From a checkpoint of a small mixture-of-experts model trained on Wikipedia.
Experts: 80 experts in each of 5 layers, 64 tanh GELU neurons an expert, 10 empty slots to pick.
Training: a variant of SOAP for the experts, 296M tokens, 4049 steps.
Below are experts of layer 6 (counted from 0) of a mixture-of-experts language model. Rows are named router (the router's row for the expert) and show model dimensions 0-191. Each number is 128 + 32 x the weight over its row's rms, rounded and kept within 0 to 255.
After each expert's rows: a language model's description of what the expert responds to. This comes from a sample of Wikipedia text that the model never trained on.

# expert 33
router [151 158 165 180 137 143 157  72 119  93 113 137  93 184  80  97 156 122 147 106 137 124  82  98 163 146 150 100 203 103 114  95 105 155 166 118 108 173 118 184 145 147 128 101 114 148 140 132 102  98  85 156 116 114 132 126 137 151 174 116 102  77 154 183 159  91  71 145 134 117 145 130 125 105  95 128 125 119 113 189 127 145  91  84 181  92 117 134 143  88  71 109 132  99 157 100 123 145 185 114 191 174 137 103 102  86 121 119 145  73  74  90 190 156 168  86 182  88 155 186 137 152 164 168 138 150 118 121 123 115 132 164 149 140 158 135 173 152 161 140 192  98 103 121 119 124 139 144  32 147 152 142 147 133 118  83 146 132  52 138  77 128  93 137 122 127 117  99 167  91 127  94 152 144 176  83  68 178 141 103 142 103 166 138  87  82 101  92 136  55 160 106]
Single letters or consonant-vowel pieces (b, h, d, ma, ga, ha) inside names and words, especially foreign names like Mehmet, Mehmood, Oblast.

# expert 15
router [128 100 137 132 105 183 139 119 172 123 144 132 134 157 163 129 106 102 115 126 132  70 122  50 148  74 172 154 195 152 132 132 115  84 122 112 117 112 116 102 123 174 129 164 114 150 130 163 111 162 141 153 111 147  88 156 132 127 147 131 145 182 112 139 121 134 145 116  66  99 133 142  93  99 156 167 171 131 118 150 100 149 151 178 106  56 174 119 130 128 156 135 141  97 181 159  70 142 141 130  78 137 128 142  84 104 111 142 139 128 133 125 147 112 105 111 133 126 151 130 126 105 150 154  85 131 136 115  76 118 165  77 132  70 104 179 101  72 151 168 153 161 132 136  81 141  88 118 165 119 252  85 218 138 123 126 130  83 178 109 180  51 120 125 172 137 170 199 115 137 145  74 177 108 120 111 139  79  51  84 113 111  58 105 113 141  80 121 111  90 125 143]
Hyphens in compounds like editor-in-chief, list-item dashes, colons and table pipes in infoboxes, plus word pieces like te, fe, tra.

# expert 42
router [112 104 118  89 150 168 109 165 139 113 128 151 126  80 110 154 130 112 172 110  55 103 133 148 173  77 122 102  71 134 176  90 172  93 131 112 145 166  91 205  95 105 108 154 168 148 123  79 104 160 155 144 122 106 111 117 144 112 135 159 143 100 115 161 151 131 153 176 124 131 103 174  70  63 120 125 119 149 127 115 115  70 115 109 139 122 109 131 175 151 117 141  95 131 174  91 103 128  94 163 154 148 166  55  99 110  87 100 130 123  97 227 141 112 108 119 190 150 153  98 143 111 132 134 126 104 120 112 119  86 149 127 142 141  98 184 120 145 117 159 146 118 130  63 122 100 101  84 136 161  93 160  73 150 185 112 169  69 112  97 105  76 109 133  86 167 175 111 141 182 183 127 157 162 112 161 128 173 119 169 221 107 151  75 130 170 128 179  99 114 193 142]
Vowel-led syllables in first names and place names, e.g. St-an-ford, Ju-an, Tom-as, Benit-o, and starts like Jo, Mar, San.

# expert 58
router [140 158 143 189 195 136 149 115 146  93 151 113 158 119 108 107 125 153 107 142 174 120 158 128  99 169  95 109 136 118 117 118 114  97 117 100 126 104 153  91  95 133 159 131  94 112 146 100 140  93  88 164 147 107 137 115 128 113 115 187 102 122 128 133 134  75 128  95 106 113 109 176 189 140 185 124 146  52 120 127 109  99 136  86 176 115 108 148 114 120  71 129 111 157  96 150  96 169 127 132 152 179  98 167 117 158 137 188 154 120 158 158 133  95 105  90 112 214 191 124 182 118 122  67  99 137  93 134 116 105 142 163 184 119 100 139 141 143 171 164  47 165 113 213  95 148 103 130 142  96 189 105 191 159 186 105 148 129 123  74 124 114 203  99 171 132 121 127  67  90  57 170 169 110 115  82 136 107 126  73  82 162 145 113  84 124 132 134 107 121 110  84]
Word pieces ending in e, especially ce, ide, ise, ame, der, as in Ocean, Gloucester, Peace, slice, Norse, Theme.

# expert 35
router [ 98  85  90 143  79  95 165 140  99 174 167 168 154 118  93 123  91 107 104 115 127 169 133 152 188 135 145  97 102 124 151 193 175 136 126 116 176 130 174 129 127  91  94  80 145  71 144 106  85 134 138 150 147 120 216 119 143 154 108 157 143 132 162 171 119 163  92 105 148 112  97 148 162 193  87  99  99 131 135 144 187 167 128 182 160 217 138 128  79 141 124 149 116 100 142 111 170 106 110  70 103  88  87  81 140 129 185 169 121 123 109 105 117 130 115 121 134 184 102 173 168  70 130 170  88 156 146 130 175 173 136 121 137 179 102 114  89  92 150 172  90  99  85 138  87 118 193 102 153  74  98 168 102 127 118 109 116  44 147 112 100 172  83 101 117 136  87  81 112 113  84 117 115 135  87 119 144 111 140 142 119 126 151 185 141 147 107  79 111 150 114 113]
Word-initial pieces after the or of, often in proper names, plus dis- verbs and CJK byte pieces, such as Tampa Ba(y), dis(play).

# expert 0
router [178 122  98 119  85  81  93 159  92  82 164 179  93  92  94 136 111 196  90 136 147 145 118  93 148  65 138 166 124 122 111 147 182 113 116 142 126  84 163 139  32  99  83 146 102 140  85 124 172 185 150 159  86  89 120 125 163  73 179 110  71 158 126 139 180 112  97  44 126 154  96  74  98 166 118 177 186 129  98  96 126 126  93  92 132  93 116 156 160 117 142  90  77 193 129 147 120 143 196 112 141 162  81  89 155 165 165 151 130 142 132 174 166 116 130 129 132 186 160 140 180 132 167 159 145 167 107 116 103 153 147  85 158 155  63 166 136 116 120 167 142 126 182 144 126 128 138 116 146  77 110 172 162 136  93 151 136 114 129 127  93 113 134 149  66  89 123 138 113 100 134  91 113 159 105 141 135 104 121  82 120 103 144 129 153 135 159 127 117 155  76 165]
The piece de/De and similar particles in French, Spanish and Italian names and titles (Le, El, di, Du), plus de- starting English words.

# expert 12
router [104 119  98 135  61  92  77  99 100 126 156 165 122 106  88 140 106 173  98 126 164 104 150  61 128 141 123 155 120 106 115 100 144 174 112 138 149  55 138  89 192 138  76 118  96 112 110 137 135 192  88 171  89  66  91 102  95 131 104 211 126 137 133 118 149 163  65  87 138 143 165 165 133 110 113 144 108 101 137 147 142 150 144  84  91  43 111 148 135  88 148 129 154 102 121 137 131 146 114 129 153  59 133 146 149 125 144 154 130 100 147 129  77 134 152 144 167 167 125 166 156 141 132 148 120  76 109 218 131  99 154 138 128  91 117 125 171 136 126 124 107  79 130 178 184 105 147 133 131 150 200 155 102 134  87 156 160 221 148 111 166 115 137 178 144 155  67 131 116 133 154 150 163 114 154 110 114  90  60 121 196  94 118  82 160 101 102 175 127 159 116 137]
Short letter-pair pieces such as le, co, ho, He, La inside or starting words, e.g. Beth-le-hem, pamph-le-t, co-up, co-ttages.

# expert 53
router [135 156 144 163 127 113  90 166 136  94 132 157 129  99  85 119 194 142 120 147  93 174 155 128  96  62 124 162 156 165  90  82 122 151 141 170 114 138 161 181 152 158 153 130 176 147 155 125 135  98 158 139 108 140 149 120 108 174 157  77 146 117 145 154 137 157 145 132 143 132 143 104 127  95 194 131 123 108 149 154  97 109 174 113 135 168 159  87 103  95 194  41 148  74 142 113  91  88 166  93 133 158  66 155 133 145 139 154 144  79 140  74 159 106 155  90  92 113 114 177 103 104 118 133 138 141 126 101  54  61 187 148 108 126  64 191 132 131  85 197 146 103 145  91  95 149 122 131 137 136 119  51 114 145  55 139 138 123 112 115 109 161 138  65 143  99 105 147  80 183 111 144 147  96  80 136 110 142 138  92 111 163 161  91 107  66 133 162 146 109 101  66]
Lowercase and capital f/F pieces inside or starting words, such as co-(f)ounder, in(f)luence, hal(f), plus comp- and G.

# expert 36
router [159 171 179 125 121 127 138 138 152 120 123  65 101 112 146 186 134 164 146 131 117  60 165 174 178 153 135 123 146 118 112  90 129 156 113 125 103 150  82 189 136 103 104 155 106 134 180 145 158 134 160 151 161 158 145  64 121 135 149 111 124 120 167  99 119 145  83 119 122 133 118 110 178 128 176 140 120 145 101  63 127  81 189 110 155 166 184 127 106  72 154 153 135  72 114  80  82 126 108  64 106 109 117 153 176  75 160 153 131 115  68  96 111 113  94 129 130 154  68 118 159 104 109 151 164 163 145 128 205 154 143 175  96  88 100  78 130  51  99 148 145 155 127 103 113 185  87 106 145  59 110 138 150  92  83 102 184 114  73 134 131 134  92  82 126 119 109 112 143 146 118 152  76 143 175 141 125 120 125 103 152 117 201 140 144 137 184 120 204 148 137  93]
Consonant clusters and short syllables mid-word, mostly in place names and technical words, e.g. M-it-la, Q-at-ari, Cy-pr-us, pr-actical.

# expert 48
router [126 134  83 176 134 196 137 115 121 123 103 145 159 204  96 101 128 153  80 105 142 117 165 143 156  66 170  98 158 117 158  89 116  31 128 157 107  89 125 161  79  67 119 133 147 152  95 103 113 134 151 103 149 143  66 117 181 115  99 162 124 130 150 117 133  97 199 123  53 155 145 155 122 141 179 176 150  72 115 118 103 112 147 174 100  74 144 158 142 159 140 164 177 131 152 109 141 138 180  74 150 130 134  78 153 121 109  87 119 115 134 129  72  66 171 117  82 107 105 131 135  85 191 120 134  73 125 154 121 109 178  95 132 142 141 158 159 165 154 116 208  82  97 146 200  96 127 135 157 134 144 139 160 109 110 127 151 102 153 133 107 155 104 150 126 132  88 165 102 108  99  79 141 121  83 133  95 225 124 147 123 115 108  93 135 124 133 126 115 118 167 171]
The article a/an/another after verbs or prepositions, plus a leading "a" or "e" piece starting words like access, ago, armistice, employees.

# expert 34
router [109 103 137 127 143 185  93 101 161  76  79 156 109 185  99 151 148 104  85 169 159 154 174 142 128 154 155 130 116  89 193  87 170  81 138  85 125 129  84 106 118 160 119 171 135 106 100  57 132 124  95 133 135 181 192 187 147  98 125 168 177 133 143 138 123 137 134 102  89 153 173  87 108 100 131 151 164 136 168 172 110  67 136 127 103 123 116 156 110 199 115 157 139 123 148 134 116 165 158 107  55 115  68 152 142 136 123 123 121 128 155 145  87 107 115  71 126  91 166 138 141  90 161 144 138 102 187 164  99 114 101 176 110 190 160 158 105 109 128  98 180 105  81 156 168  90 125 103  96 161 126  60 158 146  88 143  70 149 119 106 144  92  93 180 161 149  72 161 137  86 117 108 101  66 128 165 126 108 149 147 105  97  78 174 114 111 105 108 143 158 159 178]
Bare space tokens and space-led word starts such as re, con, f, g, often before an unusual word split or after list and table items.

# expert 57
router [100 117 115 177 130 150  98 156 151  92  80 100 125 212 122 146  98 107 122 105 185 184 145  81 159 149 173 152  37 173 157 127 118 122  94 150  94 167 158 145 160  94 126 143 134  81 108 109 101  89 173 147 168 117 195 192 138  91 104 106 131 109 164 166 122 134 122  83 115 137 156  83 122  86 130 178  91 156 166 171 113  83 151  69 138 161 111 140 100 123 128  97  89 115 169 119 117 160 118 172 139 140 136 135 118 105 124 125 123 136 146 129 126  84 111 112 129 131 135 131 122 112 193  93  68 108  91 135  84 168 139  92 117 201 148 138 111  83 168  95 123 127 120 175 111  80 140 151 164 137 127  89  96 155 173 139  64 142 159  81 142  80  85 170 125 106  78 176  89 122 164  93 154  46 184 103 118 105 177 184 131  95 121 156 134 130 127 119 181 143 148 107]
Opening parentheses before glosses, acronyms or authorities like (CCX), (Rupp), plus spaces before the next word, and prefixes un, sub, inter.

# expert 41
router [140 202 135  98 139 160 120 144 130  63 154 113 140 167 105 141  81 127  68 151 158 141 109 155  89 156 139 128 138  60 103 137 125 129 118 146 126 116 168  96 168 153  93 170 191 145 155 136  77 158  98 114 113 128 125 104  90 113  89 124 194 137 120 165  50  91  83 165 198 148  95 119  84 118 101 188 136 144 121 194 114 157  99 146 152 127 139 129 162 123 159 135  90 147 134 136 103 131 171  71 133 123 122  79 126 133 114  95 102 167 140  96 143  64 126  88  88 146 164 129  57 103 161 133 145 148  88 137 164 112 128  69 117 120  82 129 143 172 178 107 134 112 211 153 110  65 101 130 136 100  97  54  91 177 106 158 135 154 121 130 140 165 110 127 127 101 177 161  74  60 104 106 141 125 129 173 158 111 152 176 178 145 139  97 119 129 123  79 147 179 166 129]
Pipes, commas, dashes and spaces after personal names in sports results, scorer lists and tables, such as Rekić 3', Garcia, Rodolfo.

# expert 32
router [178  81 156 160 116 105 133 156  95 108 178 153 114 121 151 127  87 129 129 196 134 148 152 119 102 144 167 133 118 160 123  92 110 107 159 198 119 115 102 116 158  97  95 108 161 133 116 116 105 100 125  94 100 153  84 187 158 152 130 139  79 107  87 111  83 194 158 102 120 115 114  94  77 138 147 137 120 137 124  83 184 214 164 112 147 139 107 170  68 111  92 129 139 146 108 117 164 101 138 117 117 140 154 161 151 105 126 138  99 140  72 147  77  92 148 134 152 119  91 171 133 145 164 118 101 118  82  70 167  99 167 113 180 131 132 194 151 153 132 183 107 128 172  73 164 112 139  81  68 131  92 136 172 188 129 125  58 166 125 142 127  34 116 132 103 134  87  88 211 152  83 124 146 131 149 182 129 158 130 148 131 127  79 102  55 140 143 117 117 154 137  86]
Opening fragments of words such as ex, inter, h, ca, the letter y inside words like soybeans, plus quantifiers like two, several, some.

# expert 51
router [120 113 137  82  95  98 103  76 186 100  71 122 106 166 144 108 166 100  92 113 150 116 106  64 143 137 128 146 151  98 136 145  84 164 114 136 136 153 112  83 119 116  78 151 129 101  97  91 114 116 154 163 110 155 178 171 131 125 105  93 157 138 109 173 129 141 133  85 122 110 147 110 108 138 118 220 188 171 189 137  86 117  91 149 129  78 165 162 133 126  97 142  92 117 191 177 112 181  93 167  99 127 140 197  83 139  87 118 140 185 152  85 118 138  81 112 155 152 165 170 124 150 188 150 116 154 170 158 115 160 110  63  93 144 143 117 135  77 142 128 143  86  63 164 141 125 138 128 155 134 179 120 143 110 104 115  48 109 161  76 193  84 108 148 143  80 160 144 128  61 174 130 136 126 180  98 157 121 101 118 117 129 106 176 115 104  82 155 117 104 100 173]
LaTeX backslashes and braces in formulas, compound hyphens, en dashes in date ranges, slashes, open brackets and quotes before names.

# expert 43
router [141 124  80 125  82 133 126 149  57 123 156 138  98 155 124 129 159 160 183 119  99 157 125 114 119 159  81 129  36 150  98 164 137 151 147 117 153 112 127  99 156 132  79 129 135 138  85 218 113 155  88  92 160 166 121 151 169 105 177 127  85 131 143 182 124  74 179 163  98 115  78  60 146 102  99  93 155 165 123 183 130 154  96 129 106 107 184  84 128 169 119  98 162 165 126 141 107  77 134 138 160 117 146 142  91 166 115  83 129 124  66 143 183 108  65 193 122 128 133 133 185 121 176 142  88 124 128 117 162 124  97  80  86 136  92 114 123 122  79 135  97  96 134 128 162 150 184 149 143 160 138 146 108 127 182  98 111 117 117 170 135  79 136 155 128 154 108 122 165 166 160 131  83 159 104 117 112 152  41 130 119  91  80 158 115 180 115 160  82  99 137 181]
Vowel-bearing syllables right after a Latin-style prefix or first syllable, such as enc-lo-sure, ad-vi-se, comp-le-ting, In-vi-tational.

# expert 59
router [156 142 169 109 141  67 159  90 148  62  90 115 118 109 195 123  81 174 145  71 167 145 120 118 101 163 100 138 134 115 167  80 164 179 164  68 132 119 160 123 118 128  97 137 126 115 125 112 102 108 129 203  95 109 121 161  74 140  81 184 105 163 146  88  64  89 155 168 149 145 101 108 164 111 142 130 181  92 135 145  82 127 147 118 184 129  67 132 101 131  89 102  81 155 139 167 125 199 141  75 151 132 134  98 101 168 149 163 134 174 164 148 117 125 139  52 144 165 150  90 141 134 117 110 108 149 155  67 100 103 120 140 163 114 102  93 112 152 114 157 103 249 127 115 168  98 132 115 162 128  81 144  81 157 111  84 139  88 103 164 149  90 148 175 136 124  89 150 105 138 114 146  93 150 167 156 109 118 179 157 143 147 123 148  92 145 103 142  91 123 145  85]
Common English given names and their inner pieces in tables and lists, such as John, Robert, Col(in), Martin, Edmon(ton).

# expert 37
router [125 119 128  76 128 170  92 138 136 122 167  83  80 173 163 131 149 130 107 131 120 154  58 153 144 147 114 192 145 128 132 173 114 126 186 146 144  54 102 158 111 143  72  60 116 126 121 168 132 145 172 112 107 138 157  77 163  95 116 117 146 122  81 107 147 163 188  98 133 113 164 122 117 151 106 171  93 111 129 177 129  94 132 134 115  79 149 114 164  94 151 115 156 116  82  82 141  81 171 126 117 134  91  98 127 149 142 108 111 176 118 125 154 150 157 159  69  64 153 129  95  89 116 145 109  48  77 127 166 144 152  90 153 138 130 122 176  91 162 127 118 126 113 153 159 108 134 168 122 126 113 184 123 110  95 169  82 108  52 103 140 146 206 136 173 177 131 160 118 101 118 114 128 189 129  96 144 109 118 158  91 122  91 138  51 154 163 125  99 157 182 223]
Word-starting pieces at line or sentence starts or after the, such as do, p, N, S, and the v in Conser-v-ative.

# expert 2
router [130 105 109 143  62 169 106  99 123 167 160 110 126  84  86  93 154  95 144 106 115 129 119 128 172 174 168 117 150 160  63  99 102 102 144 102 130  90 121 141 122 109 128 146 118  98  87  92 150 180 204 117 113 114 160  76 140 117 140 158 119  76 136 166 147 129 183  98 138  98  96  94 119 101 121 180 125 109 175 127 114 128 125  90  67 122 183 155 128 151 183 176  82 175 158 146 126  94 153  83 106  91 135  98 136 131 139 116 127 116  73 145 137 152 157  41 175 115  96 109  95  69 182 178  58 118 149 148  61 130 137 186 166 147 102 156 206 172 131 146 179  84 140 128 154 122 118 140 140 105 114 134 115 119 138 163 192  74 177 108 101 144 115 122 137 115 100 118 115 162 141 171 123 112  78 132 124 123 165 176 170 135 165 152 154 106 119 166  69 111 157 191]
Single capital letters or short first pieces of proper names and words, such as M, A, Bo, L, D, and o in oxycodone.

# expert 13
router [166 113 110  83 125 163 118  84 169 161  97 126 142  98 149 114 100 102 140 145 112  91 115  51 155 122 151 143 165 146  56 125 170 155 151  94 140 140 138 123 140 126 154 137 115  82 134 170 229 189 104 125 174 185 155 141 151  83  48 142 106 113 136 136 174 108 125 155 101 157 111  67 167  92 118 176 167 183 136 122 127 148 156 116 150  92 164 133 153 116 120 104  97 113 144 109 116 119  73 130 154 116 103 144  99 105 126 144 123  44 140 188 140 148 149 149 196 127  94 104 128 129 151 149 166  83  70 139 127 156  94 148 110  97 120  96 127 133  95  54 146 152 145 119 175 132 186 174 164 136  90 141  69 113 140 147 127 172 125 101 143 144  87 137 106 149 114  62 148 166 132 127  96 152 145  83 136  59 128 106 142 114 136  79 143 194 165 141 124 109 201  83]
Short second pieces of a word, often just after a capital initial in personal names or place names, such as H-il-ary, W-il-cox, N-or-thampton, st-or-y.

# expert 14
router [138 155 144 148 125  78 153 143 142 139 121 136  94 113 191 137 164  96 161 121 130 132  67 167 138 165 137 135 124 140  58 147  93 122 155  87 148 155 132  92 192 106  92 138 139 113 129 111 130 153 110  88 197 119 182 171  74 138 114 127 187  85 132 106  90 105 163 217 143 117 148  68 120 175 120 169 122 137  93 135 117 112 136  75 103 154 147 101 106 111 154 174 154 110 147 110  89  98 103 128 134 137 150 117 116 154  62  93 140 117 202 121 159  88 155 108 115  62  86 141  55 109 159 111 165 173  90  93 131  76 156 102 120 151 108 117 125  90 105 156 119 172 172 107 171 148 127 116 148 115 131 146 191 162 101 115 123 194 148 128 104 107 108 150 199 114 107 136  82  69 158  71  95  90 197 108  88 147 149 176 118 152 157 153 111 125 168 133 148  79 143 174]
Century digits beginning years, as in 19 and 18 after "born" or "(", plus w/W pieces inside words like Cartwright, Millwall.